From a checkpoint of a small mixture-of-experts model trained on Wikipedia: 288 SwiGLU neurons an expert.
Below are experts of layer 6 (counted from 0) of a mixture-of-experts language model. Rows are named router (the router's row for the expert), down (a neuron's output weights, with its number) and show model dimensions 0-127. Each number is 500 + 50 x the weight over its row's rms, rounded and kept within 0 to 999. Numbers have three digits each.
After each expert's rows: a language model's description of what the expert responds to. This comes from a sample of Wikipedia text that the model never trained on.

# expert 9
router:580535460536487452412552491495514494606525462559509460559486483446399492464482441460577476427430497411556527511522478481479585540514422506487534566534558544412472428507533520533404536430540552504486586567554556526451479485527389508482532391520466535463623507466526399505514516452459552498489641391461521480519511493453455471547529504523483543535451534401523488572502502541533537561498
down0:464531465495462421522515479496513530484490539419405509429413528480436547462469597529537432549436425478455473378552502639487420488527454534540565506614496523430467473415499501412535476506518492509517473501527543504525542524547451471435533560536513563491538529581392497569481479468500536513603475528520433530496515499499483432580478473579559444448536491466455541428537429485509588594411
What it handles: Vowel–l syllable pieces. Word pieces like il, al, el, un, Wal, Al inside names and words, often foreign names; e.g. Shilha, Shiloh, unlock, Walter.

# expert 5
router:562549476545457481405474428446455474552614437548412524477492431439564561451478520450555403496517463527493472427451538463524602502500492487566499481468562463435426437546560532549416488467477503552490560450511547553568459468520519475469559426481502517495584456550572506431489615494452482486497511439567524505468495520480546482388502492476463510539416595527464430578428425482468579491587
down0:517534478584392613436572469530486424579505495515492571494502594549414458485549548539370540529501597557440577506520451469510509562509549500486464507541503508487483530556514549431490468572522489489548420536464529467560461459503552474528501500390614471575524558513558450552458570532435526563434550565479505446555455473481546372501477463509455556439426529500505549542435534550440490514502
What it handles: Section headings, prefixes. Wikitext heading markers == and ===, line breaks before them, and word-initial pieces pro, re, ur, as in ==Career==, pro-duc.

# expert 14
router:516614523463468464466511461425466522516581413528460488472488459505498580416513492485585477423472505431482599401542532537456524481493504437474586542467521498518535539456530489564504507425402548562433550517468472491511456534442460517506400381464465528558576500545513437439442490521409473554477519564543583360425445470446493507461469510540517546546568590431501421474471469525468543504533
down0:489494514470538473446512544572578493482576413456457518594522533382511454522507526459503513518514489548521442477514498580519473402489477443348474523460446546551510517485485459560496453477462438496512521453430467475504504517477493553570516562474523598495511497493487425468557343417551510522521573480471518533614441500513490507416588495537488425602515443587465553597481448455552518590483
What it handles: Name-initial syllables. Capitalized first syllables of personal and place names, often in tables and lists, such as Bi-ffle, Do-lores, Pe-ay, O-llivier.

# expert 6
router:529517432513543452483432483427478563555549422569426528552478473450502518468505490494531393437421511469476469472539555497533528450479491496514515509494564496419413477494579540512460526416430497513462500564548433543519436505466451442479508450520318538505612529549559456428505500428401551480445573494552516449474499538456461448475509445498446500582545574401501494587479428522410480554469
down0:439528550478616531537467486549576470522452436445511573512410438445497605515555530444432519495539455386490434481479504432533487539560482537483566390597488406477488447522499481478455590473408494522463558422547486512481475401465461516422501578466486490545551559460457489455531468505508548423501544512499492501547495447489538529534566533374417488536565443486456458543487545522555542404552
What it handles: Space tokens. Standalone space tokens between words or numbers, often before units, in tables, or in statistics; e.g. "Basin size", "180 lb", "47 yards".

# expert 11
router:542479440436496472427488449514455517523492418501392477515533467367564435459429470454481428482517483425465463393481537531432542506489496458602569513515589534419438472524496406573482598466434529519493555483519425543482479454426461492505488493459399587501534510544568479454511511565468533472501552447588560435497417503438570521427483530476456528492547581422523426561544458482458504501474
down0:578527556507445585511575430424439505417516465513458572453487599425479453442542474552506520561568629514469587438446488432568449548433472523494527568490543474569494472473515491439527501500454484466481607427580489519514488397515545453513499549434540432516476457560499569474482461466571521561571541536614526533490507519460487526563469503502579442561420407555541498457461527457537456465478
What it handles: Word-initial fragments. First piece of a word split into fragments, usually after a space or prefix, such as ev-idence, gu-itar, der-ive, fer-tility.

# expert 0
router:532523400518486514398427467474432514502568404589480449579460411480577493367443524484467462458412501452491517485548577550525502518505464416559558504485546563478381432542556549525476502478432477505490529483564445538542470558500443526542458427442454512502561538563542530404466527530469563525459492479624567525436438535470543457465490518560465454564491558474508535539499440461467587524530
down0:548493415510521473568510442506526433497593550570589431515551550529573532577504554567468473457466463575422563662480561495550478475589538490480500456446517474453533504520529506582502510479408490443511501460468548534577439528604519407507543519517524505476470529545529495457492446541555652443455488517514472558433438485545501404456495561526567459475452483535531538431518493496533612510499
What it handles: List and table punctuation. Line-initial hyphens starting infobox-style list items, table pipe separators, equals signs, bullets; e.g. "- Died:", "- Awards:", "| Yes |".

# expert 17
router:482517499474604462503394456447434489537490441576500394547504485495492508486490434440585495502473511517561562489573468430501533460407505434589571560538484463503433498497585508529494483448464482556410568610552426514487452524523529533573462426416511524483533465545538484526462567499503477525529554501595558439465484545434476361466478445513510458524500575464549440545538426436425578552455
down0:498457494508549495456468511536495498482478445511503474444429509464495499478516564507559552463524542524524465537501505497450614435454493470458562483596474575579517493547508529493472521386550575559457548483556523580429421551441487421409601548462472548558321472564544519481465485514455554567501493543406592517488452523457558460536513531401411543433426498432497407565505512532523492476508
What it handles: Commas and hyphens. Commas ending a clause or noun phrase, hyphens inside compounds, and particles like up or out, such as above-ground, face-to-face.

# expert 24
router:488505484486519405448445446400488519569556400533533489516449469534577531486363495448503455443561424475596513518493554451523526503518509454507519617458500509442504454536597478578506535436448497458403512511566561561425445445535460572568431430460450507510615556509526426509449490487398526506497587422519546526509501475467461488442488468562449471490447586513517476512452417518462544510543
down0:450542485495521476522566520440571449439556481575563507535478584503449445405442424496441510520550512519402483542584497506513478460463578490474601533547380583437471473513471490518530496481518455465505456557448555469466505522479495557509490398562522526582519492498463602561468457497421494583519400468468526494501508563402508530581402445610489515509575491557512547502458489461622460454462
What it handles: Single-vowel pieces. Mid-word vowel pieces like e, o, ie, i inside names and words, plus year-start digits; e.g. San Diego, Greece, Stevens, xenoliths, Hoosiers.

# expert 1
router:541549484436565439451375524450446528504587493527544475540421514529492579471427443527528477460513518456538539479541539496494575463400488499495602492470555583499470441499537529593519489458495512472475534465495530558487457602519557573488410450467454515604547573612515449531463538495454507534405533489480627445462450517507489483448496504580439441572494539413487546549445433531473548529590
down0:446467539504493515496501446441480445491539427480502442503629470446577445526512474603398471598516527488445391451508457531503518505436411549466455447514525439395435527424490483475448459493473458476472471399503500524530517469521589524526517543550512486503485549565468464460475458497478566430494506488558481521536485473498425523477606538445528576518499468562514590457525532519290450450483
What it handles: Word-final syllable pieces. Word pieces ending in e or y inside a word, such as ce in Space, race, Barcelona, re in ceremony, ttle in battle.

# expert 25
router:529538514441439459416513410443431547569529476491527457546422445470448478429432381515554432425495468479491466477558571486475589408419436464490553595560540458477519493471575536568461478469418442504396596475560551545518518516452484522474449505433534497453542514512508341509556505473482476493543555498559526534488567539490476438563550514513433509502495521475501491501478390470433470579526
down0:500609489617467550463541484513574462457417535431406509521519561518545474474550525458543528494528568535475539439421531504473532479578443534478476477442504582463487511540543424515462531416471526470469466547465517498476487465445478535487497589415425549494329489462436539583555516499424454483441483485461426500443507562496550442522656568418521507420531566538491480546455480484504554478520
What it handles: Mid-word n and or. Single letters and short pieces inside words, mainly n and or, such as or in world, artwork, worshiped, and n in young.

# expert 15
router:584512509526472429410479455488523502436547501524465466560493453471577588454517450424576418517382451438432466380485567483452619452470510427522551506555530486548404478570523455483434521452497574563498577474515493515498393519453560495425489436482470610521485551567544411479445445491505462492425577517553515501510517475505544480456473490518417439463509484502485463540450467480524590433490
down0:513502452484537555533509446465417475505572520557497505497438454554453510423354444446505514493582640506441569535511485412397427544441530560517494544510512539495494519490571464509570504523459559488457533509546488452521437401563492516550570535454486606493475507515478587535499522626506575498471595568493428461586501525480443478522492478531413466441517463460546549477429470487395494481470
What it handles: Con/lo/pa syllables. Opening syllables like con, lo, po, pa, mi at word starts or after a consonant; e.g. Conservation, Conference, global, Closure, podium.

# expert 28
router:539562488518474423461390431485451496607600450549481468556463498498515493542445413553496380417488501454504478473540555470517547383494451478481528539503549492408405500457511461568451563505518502490488536431530481514435435515453435499488504451553501627495494569554490375482514492464469490491468543429575588534588532502494470480526465482572444511464481470421498485575500436387459539547471
down0:475492501439554480544483477531481474515510428510512572544480488504507495610517510387517474584495482547489595515484553547518576596559450593477551545497520479483607531440401497538374414494461523521534453475403499482436401540466578546562410471518424552531579516438510554503473557506454422494521448476534518539525480477509461399558500478540414560525588499461468512571572521481480421516547
What it handles: The in letter sequence. Pieces containing in, en or ir, mid-word or as the word in, such as in in ninth, Links, Vincent, en in Senate.

# expert 20
router:477519517467594419430458466429389536523511462554492368471520528448480469400496416531463473476532459484499554401496536559467555431471449470501595516419493472484469509535531556487510561464500515610553592542553464568518463487543439461624452490505455518498527438602485471494543568477415522522556583500586511479492524597550525503526531505490427472437582565494482471581531446503454512463484
down0:525520480513523457596498450609459453503500446487463502446444547535503491520488475623581461452532461453504590522451585523455471497504566529391574433604470487522475549498417568358507630577534561448512506504527452481537471500532464503573479518501443556474499510500441455471550517499501479494470447550587417523483525491473452528436437552489489582483511491482498445447614396454490584478546
What it handles: LaTeX math pieces. Single letters and commands inside LaTeX math, after a backslash or underscore, such as \pi, \text, \pm, braces.

# expert 4
router:490544485398522436496445499531486507531606471539447510495520484508547464395548458481578498411506446468561458438592577521455571460440536464512541550464520549431481457556482521506455464389495557599480566520568470613407405565521486519495479477420424545522576492513523478350444503519480477520498533530598504425542501545462473453472534576511527518537500507476447504489451471600505537573477
down0:489567520555512454542543510477548504545503508405433380454472484469466548487565558605521502558521499535466494412593460482515471450562542600419510505462583439528546437535545532540474463461555561434493482504447531463451411447523535477474536480528465497573498470476536454469522495407481592576476447565549517587555531438429576479490430411472520494576407563553551481499437588495425548466495
What it handles: Places and institutions. Nouns and word pieces naming places, directions and institutions, such as School, County, north, University, Highway, town, farm, often in geography sections.

# expert 31
router:448501523463554475389456463470488547467534476539442485534450546534508497523414482468564492412531523468586550452550511585473471512431522536499539582499568609458534412504514567543513523417533529522396613517486456597473450444467418449517505480505395533485581455550607459502547554473501549490536537501552491453475411560449481429518517485462506418596438514457541403524458439552515545505515
down0:477466534550573456516571434495441561387492541458526525540485528541500512421542457538504451475503430414443522509487410509561591420510504548497499531555564577503451542473527417452469547559596532466480520495429564500523517479621526470480583463533516475562558455473509449522422452570543582585530496522456467508481460521444542461547499468479411499500554592572464459432603487426496396474430
What it handles: Common noun and verb pieces. Word-start pieces like tr in trade, tropics, trying, and common nouns such as list, number, set, engine, process, total.

# expert 18
router:484567523388470476485502471467413484568602428543499476525455531454500490439498456473525419411484468453457551442511509556480574506470476524459537548484539546503509494549507512501437581358453488597484548565482472518487493493455408499547456431516425541543558500567564490429499591446367557475512561578530551381511451501417508501459493521517438542554561511474514454488540437560418570521513
down0:447463413524550490434514445516422557604486525481456513421572472600525582488567471530576533435488454540450540448541443557540584472547532602630455549488502348493484550467483467419532487473441427465517518454490478573435460541539598524475480576466545526483490493503470419537466573505468407485537554485469473501515457601502504534498521479431470535484451443484462468558470555449531449483554
What it handles: Word-initial capitals. Single capital letters beginning a word after a space, pipe, hyphen or parenthesis; e.g. "Full name", "Title", CEST, Bingo, Dundee.

# expert 23
router:483537404488528467432425525484355579525593445566531472576458505497557592436473470493551424438521495420512567490505589522507560507460488397560574550464566530474454476524517481498464502456512502547513504548543485506514366554543449431536491489510466553473589514535504499450539510429403507503512569547590604473462529573477442461499497535538466560474492576432480416609522518490500527503512
down0:529497521491462582598439493418522471508525458484544466485498515475476390504498486417556466434458496483417470514438487528552458500556470538454474581528416475504463497540572544529538563593579572540502536534553385443519505483522478580526468460513416583507499384499499481571494504452387436569409522497457511585489408507467481536504483596468468525498526459421420549457484489581399568488491
What it handles: Table and field separators. Pipe separators in wiki tables, colons after field labels, plus semicolons and slashes before numbers, such as Molar mass: or | 30.

# expert 26
router:565573497513439365414493482554485524564578466465575450525438424560504581447515477486540523450482495464530480421555563464506539448537378498505589536541580482511445507464578522573447482442420526515425555448590505537519460504481535420440565439534535561437577516526567475485505476458451487498441614447525512436509437481493480461515482492595435507524495538443549484553525425492420543491546
down0:378484482458506463551598540577505506494518553492509623523467528486609458587541533586530493451443610474518533422503439528487477628529475510472431456515468552440507521466406466599409490540523539458595542527483496556467579473558556527508595536467562497469546476462557534435542488490572490535524408575542538545470434484553546542495475503460490406453488542509504500412512499526483482508436
What it handles: Syllables with i. Mid-word syllables ending in i, especially ri, li, vi, ni, such as Gar-ri-son, Nut-ri-tion, ear-li-er, Ul-ti-mate.

# expert 7
router:492592451433524423489471499444450555479555414499497440480488560580564462450560490480518477472486498407500515419603498479484543459529497457528566570522555484502467471580584533545460543472502506629474577539529486500443424506486528498513520488502359481445583463516523452471578582534482484544476491499659578482500470542493529497509527502539457513514432634401527521451442422568484516528502
down0:527600534570495506566574463589593564436438547518546557513455523544469463564491419546453488498550532532447558561489506443474547498433462484454475570561489559510460519513449451576499495509435497455475539485527432475480463525541494451417554456516419457475457398564579544493518499433548575397434459479515515592533495390383456506506573486506545457515499461470478451538397586492505472459417
What it handles: Plural and taxon endings. Plural and noun suffixes like s, es, ies, ities, plus people and children, and pieces of Latin taxon names in classification lists.

# expert 3
router:478544575541514394461426457375430559530572436497450473528498519482497540445508455425529494454528481480528560449546531570483522476528470409504597498540534514471427497491607488496425568464484573552494555500541492428586417519544482531477461464543384532420488522443616420451544623506410581525575542475542480468482492504465506442502516564478496540474512537477467472567467432513437558514484
down0:426541565568459492520552422504576570497500430538483473512453438453552492567547465547499575490631526447567533550412511467480536404512555528512545492511414463472501465500522543393491413563590497517427514506523553515533551504486513519574485488545436484422585565532444486491502491499519455462481430408535491513427505570476505536599531469467475545525457382488403552461409477441464583527553
What it handles: Capital and plural letters. Single-letter pieces, mostly plural s and capitals, ending words or abbreviations, often in tables; e.g. UK, USA, positions, Medals, World Series.

# expert 13
router:494532438500597466496422509448424526590539421566377530567519395461550453513482516437624399457474498462527531475453573484508594538402545491595530463577528511493492424544485514460457469424459567507518562532490503575575486544521467481624531426504470535535561474525540448410561577455472515422491526469559526538481494513492452487483524551510529495501489570436526437533464513538461570475514
down0:542496564512582504443539497551488488496486480520469400556456584465523509491607459470453407519519521562498500466499486562494470545516502437580540502481553487513501518590482513489588534449472516436439514540439508526492554500537432431567520544541550446410586564422487506514560506532411460442436544532521517593508362409538466390552515456532535484510468498423529459473458569445468607464384
What it handles: Prefixes and prepositions. Word-initial Latin prefixes split off as pieces, such as trans, inter, de, ex, per, dis, pre, plus the prepositions of and for.

# expert 22
router:474497487399510384461443526421359527565510471508556451506484508500504494437426415489549453415523533441483544468600603525551544523477493507528499492448469575520463498471577513540475483439428503514493558482496518544510438484487387531442464471497426482458600505573573496506495596467490504489540589554481531468434470571470521468524483530537495552624518604467485510551599445531408468510551
down0:418521576473482488494464534517488490603562423553522449543506531592447618465520455528529412534498474546421548422422398515461452509517524364503543607523498497555531496458572473517534479524499521476419544587597519524434536412528429507563487518590492465421499498503454489534479540491477512544528541449478533442430458511506564522512497468438530521443481588541492479501539593575599459573477
What it handles: Consonant clusters in names. Consonant pieces inside words and foreign names, mainly ch, k, z, gh, sh, such as Balochistan, Hinchinbrooke, speech, taught.